{"num_hidden_layers": 11, "hidden_size": 320, "d_shared_expert": 384, "router_score": "sigmoid", "routed_scale": 1.0, "balance_loss": 0.000532, "balance_bias": true, "norm_eps": 1e-06, "tie_word_embeddings": false, "optimizer": "soap_variant", "beta1": 0.95, "max_seq_len": 1024}
Below are experts of layer 4 (counted from 0) of a mixture-of-experts language model. Rows are named router (the router's row for the expert), up (a neuron's input weights, with its number), down (a neuron's output weights, with its number) and show model dimensions 0-159. Each number is 128 + 32 x the weight over its row's rms, rounded and kept within 0 to 255.
Before each expert's rows: a language model's description of what the expert responds to. This comes from a sample of Wikipedia text that the model never trained on.

# expert 9
It responds to: Line breaks ending table rows, header separators and list entries, plus section heading markers like == and header words.
router [148 122 162 130 109 167 147 107 107  73 119 104 177 104 126 181 194 177 166 121 144 145 132  94 170 161 132 170 147  64 164 124 115  95 113 194 158 155  98 105 178 154 165 136  48 142  90 129 172 116  66 139 171 121  95 195 166 131  80 120  70 134 114 126  84 136 133 160 189 159 120 142 190 166 112 118 148 153  97  98 181 162 125 174 129 127  86 147 135 158  70 168 109 120 131 160 158 154  60 140 154 103 149 117 158 146 146 159 115 158 122  98 172 140 118  96 119 199 122 167 142  97 151 163 130  83 159 149 118 101 156 105  88 175 124  83  98 181 107 143  67 104 132 108 131 133 131  61 110 142  75  85 152 163 138 118  83 172 105 136]
up24 [135 116  79 114 126 137 115  95 113 101 173 121 151 157  56 102 157 161 166 135 110 110 121 172 142 216 137 182 144 143 140  94 156 134 112 180 109 136 122 158 176 110 138 128 172 108 163 123 123 116 111 137 157 142 109 117 133 186 109 162 194 138 117 116 136 210  96 141 112 109  92  86  92  77 122 150 130  83 117 132  73 139  85 151 145 113 164 151 110 155 128 152 140  93  87 166 121 180 137 117 140 103 110 134 124  69  67 148 119 192 151 115  95 167 125 130 111 129 120  82 140 121 187 143 133 176 166 112 108 145 170 105 128 127 102  63 127 152  85 135  43 158 155  62 192 102  86 125 141 116 165 124 173 126 120 147 109 135 127 117]
down24 [ 86 120 139 105  89  84 128 124 127 128 124  86 142 134 117 137  76 159 119 123 140 118 126  95 145 115 171 177 120 158  74  77 127 180 157 182  68 125  95 189 115 196 148 124 122 128 147 117 116  88 112 130 135  87 142 138 146 149  82  33 163 102  63 101 160  85 116 177 134 147 124 152 139  97 130 148 179 129 121  56 145  99 132 163  85 155 166 118 125 136  93 121 139 150 149 190 148 109 134 139 108 124  99 110 143 137 120 159 127  93  80 137 202 111 128 181 128  98 114 167 119 118 112 204 106 192  88 134  57 155 142 135 118 159 203 121  74 105 156 128 114 105 189 114 106 168 157 114 120  81  87  82 116 104 115 116 156 202 168  92]
up25 [105 108 143  82  83  91 100  63 140 170 136 119  89 140 121  90 142 159 105 167 176 134 114  96 109  87 172 107 129 120 121 125 181 124 110 189 133 167 165 107 154 180 167 116 162 106 162 120 147  71 118 151 164 124 156 162 115  86 153  94 105 101 138  98 135  64 100 129 179 206 145 200 131 105 144 178 134 157 146  84 144  97 175 167 206 144 160  84  40  91 100 111 138 133 124 121  80 100 134 125  91 143 174 119 120 155 152  64 134  94 209 180 147 156  79 189 169 133 157 131 165 154 166 143  75  66  88 138 140  93 109  91 145 108 139  81  90 143 160 133 109  79 110 109 117 119 148  97 154  24 108 156 146 147 145 108 123 121 169 145]
down25 [ 97 157  89  78 206 101 129 172 162 155  83 101 117 126  96 161  91 149 106 108 172 126 215 185 148 121  96 122 107  92  71 136 110  86 117 135 129 120 123 132  95 135 174 132 141 186 131 166 148 122  97 154 120 144 153 161 122 140 135 155 142 122 150 150 146 154  94  77 144 141 125 155 130 155  80 126  91 157  78 109 158 141  64 130 203 157 184 131 172  60 145  94 150 130 185 116 119 109 142 122 177 126  91 143 151 114 130  80 135 127  74 136  87 153 176 137 104 156 140 124 122 127 135 130 150 107 145 190 163 119 142 144 139 112 151 135 102 142 178  75 146 143 225 134  93 126 128 121 160 167 130 172  49 153 101 125 163 119 135 123]
up26 [206  80  63 118 167 116 156 155 133 172 145 168 125 140  87 140 103 102 121 108 133  99 104 139 106 154 153  93 149  39 124 123 209 104  93  72 127  98 159 183 109 154 199 155  99 175 107 112 119 107 137 128 174 110 143 170  94 116 142 134 114 122  74 127 162 148 129 155 150 146 134 128 127 184 189 192 109 143  86  97  97 142 140  98 132 128 112 137 145 142 117 157 104 122 131 155 107 175 138 141 134  85 144 101 106 125 115 216 203 153 151 212 107 127 136 128 174 108 136 106 103 132 139 116  93 169 119  72 128 157  89 124 141 140 158 143 112 109 208 107 176 150  96 133 119 106 126 205  95  97 158 142 158 147  68 102 108 119 123 176]
down26 [113 151 110 104 154  89 143 158 139  84 124 103  37 141 125 108  98 154 158 154 138 167 110 115 158 120  87  87 130 143 129 133 109 190  92 142 159  72  45 144 174  96  88 182 168 155 120 139 149 113  94 128 151 123 227 154 100 139 134  89 145 116 132 157 122 137 101 145 129 161 167 107  32 153 137 122  73 142 120 185 121 109 157 158 122 150 173 146 121 109 131 176  84 141  74  81 120 158 130 105 110 100 177 127 124 113 148 123 104 178 105 143  67  42 149 136 147 139 116 133  83 154 109  57 141 142 135 198 112 145 117 117 101 154  81 121 156 114 123 150 146 151 194  78 153 116 136 145  98  91 110  91 156 175 126 144 151 188 116 146]
up27 [106 211 170 129 161 115 148 139 116 120 204 190 112 176 122 150 148 117 169 105 117 158  71 138 147 107 127  95  72 117 146 114 123 121 117 181 134 112 124 188 147 127  89 130 148 124 148  99 146 117 103 153  97 150 135 153 171 108 107 215 130 143 113 143  82 117  92 136 162 130 170  94 103 123 129 122 144 178 140 125 117 141  84 149 187 160 199 120  69 161 135 140  87 137 145  91 126 117  79 192 154 132 125 117 140  88 149 176  77 159 134 120 138 131 103 146 120  83 200  64 110  74  79  70  92 171  76 153 160 116 129 111 148 145 120  77 120 109 123  84 141 171  82 136 114 121 123  63  35 169 136 150 133  48 157 101 119 121 152 116]
down27 [ 64 173 146 106 119 125 156  89 227 151 144 159  63 170 138 141 131 119 158 100  98 150 129 134 129 174  48 137 100 142 147 178 145 125 140 150 128 140 110 160 107 169 140 182 118 116 110 176  56 142 154 177 110  89 109 214 171 156  78 151 105 133 102  81 150 188 119 151 198 103 160  88  71 100 120 114 120 172  88 146 126 124 100 148 137 100 104 141  96 131 157 134 120 127 112  98 136 163 130 137 127 139 196 122 128  93 120 142 130 144 127  82 142 190 142 163 115  96  57  84 168 157 160  94  88 144 123 134 145 124 169  75 139 105 123 181 169 129 117  97 165 104 109  87  98 121 113  99  98  91 112 130 141 147  48  94 164 143 132 199]
up28 [ 60  42 153 137 124 107 113 134 134 128 210 143 134 116  77  65  95 164 135 152  61 117 144  87  71 158 155 158 142 118 212 163 141 145 109 153 156 155  96 105 116 155 164 100 105 119 165 133 118 140 116 157 123 198 124  77 176 151 104 122 103  71  83 110 104 201  83 135 115 160 157 158 151  81 149 127 144 102  47 164  91 170  64 139 118 161 167 104 121  97 143 161 122 124  80  93 107 100 104 183 135  93 111 111 123 168 178 104 139 184 130 153 198 128 133 118  72 166 146 144 120 130  82 133 173 124 119  92 197  91 141 102 124 105 112 139 154 148 142 187 158 117  87 118 132 169 130  94 110 189 107 156 161 111 117 129 134 154 122 139]
down28 [ 99  95  92  98  88 211 143 118 183 154 137 125 114 141 131 145 169 149 124 170 116  86 141 202 178 144 103 136 180 150 139 103 121 121 160  64 138 116  69 126 106 154 145 113 161 166 123 117 131 147 121  83 162 140 124 153 156 147 148  57 159 144 102 121  57 148 161 101 139 131 123 150 122 148  42 164 147 147 141 133 136 131  61  97 107 120 120 128  91 177  81 132 140 146 133 167 109 157 161 132  92 151 107 110 136 128 127 132 183  37 137 127  83  82 131 138 142 109 163  80 126 132 114  91  80  87 134 105 149 138 163 149 112  96 162 128 119  87 172 160 143 103 130 113 105 103 154 171 120 217 161 108 179 148 113 161  62 115 121 143]
up29 [158 203  89 182  97 135 195  97 108 137 160 148 148 181 154 130 208 131 135 149 143 147 119 115 127  56  86 124 125  64 134 153 118 135 135 118  98 122 165 194 159 126  95 117  99 134  95 131 132 123 101 145 142 120 150 131  89 149  99 193 160 129 112  98 153  92  86 112 159  95 116 217  78 107 127 128 144 149  84 144 106 100 124 159 162 176 140 117 128 127 143 181  86 115 104 160 156  75  93 148 133 121 158 104 110 151 167 104 137 113 163 109 121 129 116 157 114 185 131 139 122 170 138 146 125  83 103 160  80 176 137 126  76 186 153 159 171 133  45 159 111  83 100 113  89 141 153 151 113 167 127 114 133  95 163 172 185 126 129 121]
down29 [ 90 188  32 191 125 110 108 141 125  92 101 187 107 121 147 172 122  79  98 169 109 105 114 177 117 104 139  95 137 152 158  80  84 135 101 117 145 164 199 171 145 107  90 169  58  81 110 140 164 175 138 111 142  71 193 141 144 122  76 150 165  83 130 107  78 141  81 154 121 161  71  97 167 166 175  38  99 103 146 131 113 176  99 168 154 108 149  88 120 227 134 187 138 125 150  89 102 155 115 119 127 102 145 103 137 129 122 128 130 155 117 119 150 166  99 155 158 166 153 154 147 192 112 109 164 127 145 109 158 124 107 136 118 132  84 144 169 141  95 137  85 133 157 137 111 133 101 140  82 137  88 149 144 153 174  93  86 108  93 160]
up30 [ 94 152  89  77 123  90 123 135 108 107  73 140 154 204 116 142 185 175 101 133 163 148  60 127 152  60  90 186  87 142 130 143  95 118 132 213 178 116 126 113 132 192 182 154 135 108 143  79 120  97 179 104 197 128 156 104 144 178 106 150 113 134 121 126 140 187 166 131 151 180 121 129 101  44 125 157 124 152 107  77 114 165 109 111  95 165 143  46 142 107  88 105 138 126 164 140 112 153  81 152 105 146 111 104 135  96 116 140 156 120 138 145 145 150 114 145 188 121 140  71 109  95 102 190 123 108  81  82  76 159 115 118  81 137 135 151  77 158 103 102 114 133  92 122 105 120  83 101 137 115 164 129  77 154 112 148 149 117 215  93]
down30 [ 54  89 116 129 171 104 127  73 144 185 153 109  82  71 151 170 152 156 106 193 145 105 125 117  87 156 123 111 131 148 115 127 194 125 109 116 169 115 156 106 178 138 160 135 194 136 160 133 115 145 102  85  92 107 162  75 108 128 145 124 125 184 122 138 177 106 153 135 133 131  65 163 107 115 147 154 196 133 124 143 163  95 164 149 114 131 160 191 146 129 130 114 102  72 120 132 126  95 156 147 120  71  80 177 115  68  84 123 120 176 159 100  51  82 108 115 127 171 184  49 209 141 133 138 116  90 121  76 136 138  88  89 102 106 139 125 114 165 132 136 175 100  61 122  72  87  74  92 113  81 143 125 104 146 169 142 122 150 112 149]
up31 [ 92  75 114 153  97 116 113 171 137 161  98 139  97  96 184 128 148 203 106 116 165 104 125 138 127 140  90 107 112 183 152 160 139 166 121 110 147 140 147  55  62 173  85  74 102 103 118 123 160 156 122 164 134 115 137 183 126 182 121 125 124 131 137 163  77  92 171 188 200 116 138 117  70  59 167  91 151 127 128 150  84  89 136 132 136 116 112 112 182 137 110 179  67 138 155 137  94 125  92  72  95 185 134 122 169  96 177 155 114 122 136 158  72  59 124 123 155 149  62 172 137 130  52 150 120 106 115 110 160 155  97 138 169 124 171 102 107 108 139 119 124 125 119  79 105 157 183 151 114 110 146  81 106  76 112 185 155 118 142 108]
down31 [ 75 118  55 134  95 144 135  53  92  85 120 147 167 115 152  96 146 122 168 218 140 148 146  57  88 105 189 136 131 143 135 149 166  77 124 142 177 151  92  73 109  93 135 164 210 159 118 157 120 155 110 148  84 108 169 117 132 106  93 122 103 149 108  95 197 144 164 112 123 136 113 108 128  88  88  94 133 124 178  85 121  90 127 113 138 127 150 128 194  57 119 119 108 112 132 132 150 163 157  52  97 172  69 119 184  66  88  99 138 124 183  93 102  95 125  99 145 149  79 139 161 113 155 133 147 122 182 114 156 113 101  98 106  94 158  85 164 124 132 115 112 155 126 140  82 130 119 111 141 121 150 139  79 101  92 148 131 121 140 118]
up32 [161 124 144  87  73 103 123 148 148 127 174 117 127 114 106 175 160 140 116  94 110 130  91 116 161 146 161  72 103 204 168 147 178 123 174 180 126 135 109 117 138 160 129  98 100  79 107  91 142  83 175 167 162  50 144 170  60  62 117 162  88  81 144 147 115 129 158 152 154 133 130 149 136 121 143 118  85 123 139 142 103 166 125  61 137 155 158  93  90 116 139 109 174 103  95 148  92  87 205 160 147 124 156 123 144 153  98 118 156 138 162 106 201 126 111 150  82 108 155  97 117 101 116 127 127  91 183 105 106  88 135  84 166 198 103 136 120 113 137  90 170 141 139 126  84 154  91  84 127 119  88 153 125 128 133 151  72 184 103 131]
down32 [ 82  96 135 156  99 153 156 180 154 162 116 139  99 131  93  92 131 181 131 157 193 130 104 136 126  49 166  86 181 141 126 168 125 124 143 147 118 165 193 133  65 146 187 125 132 178 103 112 122 138  69 163 101 124 162 147 111 101 152 116 141 109 118 127  94 155 115 194 166 141 122 173  85  90 121  83 112 136 124 120  82 114 148 103 105 111 124 172  92 138 106 135 157 105 149 178 157 128 145 184 136 141  67 142 133 100  97 105 123 116 163 147 169 136 114 127  45 114 201 156  98 132  89 122 169  93 106 207 183 182  77 139 130 152  75 172 106 143 207  71 114 137 119 127 149 143 135 207  77  87 126  65  80 184  98 107 138 135 111 118]
up33 [136 150 154  94  45 124  73  61 112 117 130 119 110 198 179 149 172 124 142 138 128 145 124  82 122 123  83 116 134 137 152 135 184 134 155 135 113 140 181  81 103  80 144 100 123 106  30  90 144 179 141 127 137 125 151 139 130 136 189  69 119 140 122 172  81 105 100  85 175  70 158 155 129 175 143 127 145 176  88 184 143 119 117  24  82 122 141 124  94 206 130 179  93 122 182  68 128 125 197 115 110 114 178 152 120 134 125  67 115 140 118 128  94 152 118 103 142 111 116  68 164  90 137 155 123 112 156 132  82 115 139 130 124 166  68 118  76 149  60  97  87 159 124 108 135  82 137 146 121 114 127  99 145 102 122 108 130 117 117 114]
down33 [105 115 121  93  88 121 101 138 161 137 145 140  91 130 128 179  65 163 107 162 154 175 110 121 111 116 109  89  91 171 158  80 131 155 130 111 155  95 114 100  61  90  93  98 115  76  95 123 173 179  82 139 160 162 161  75 128 124 132  95 124 148 162 151 136  67 132  98 153 168 148 123 104 123 125  77 144 146  95 144 132 181 181 117 151  88 150 148 201 137 138 179  98  86 110 109  55  71 128 177 155  75 153 115 134  95 126 147 119 164 117 137  83 119 134  58 116 118 153  94 158 169 104 157 103 164  98 104 123  94  91 135 155 130  98 166 119 111  86 136 135 210 123  82  79 137 132 136 102 129  97 138  68 128 181 117 122 120 151  98]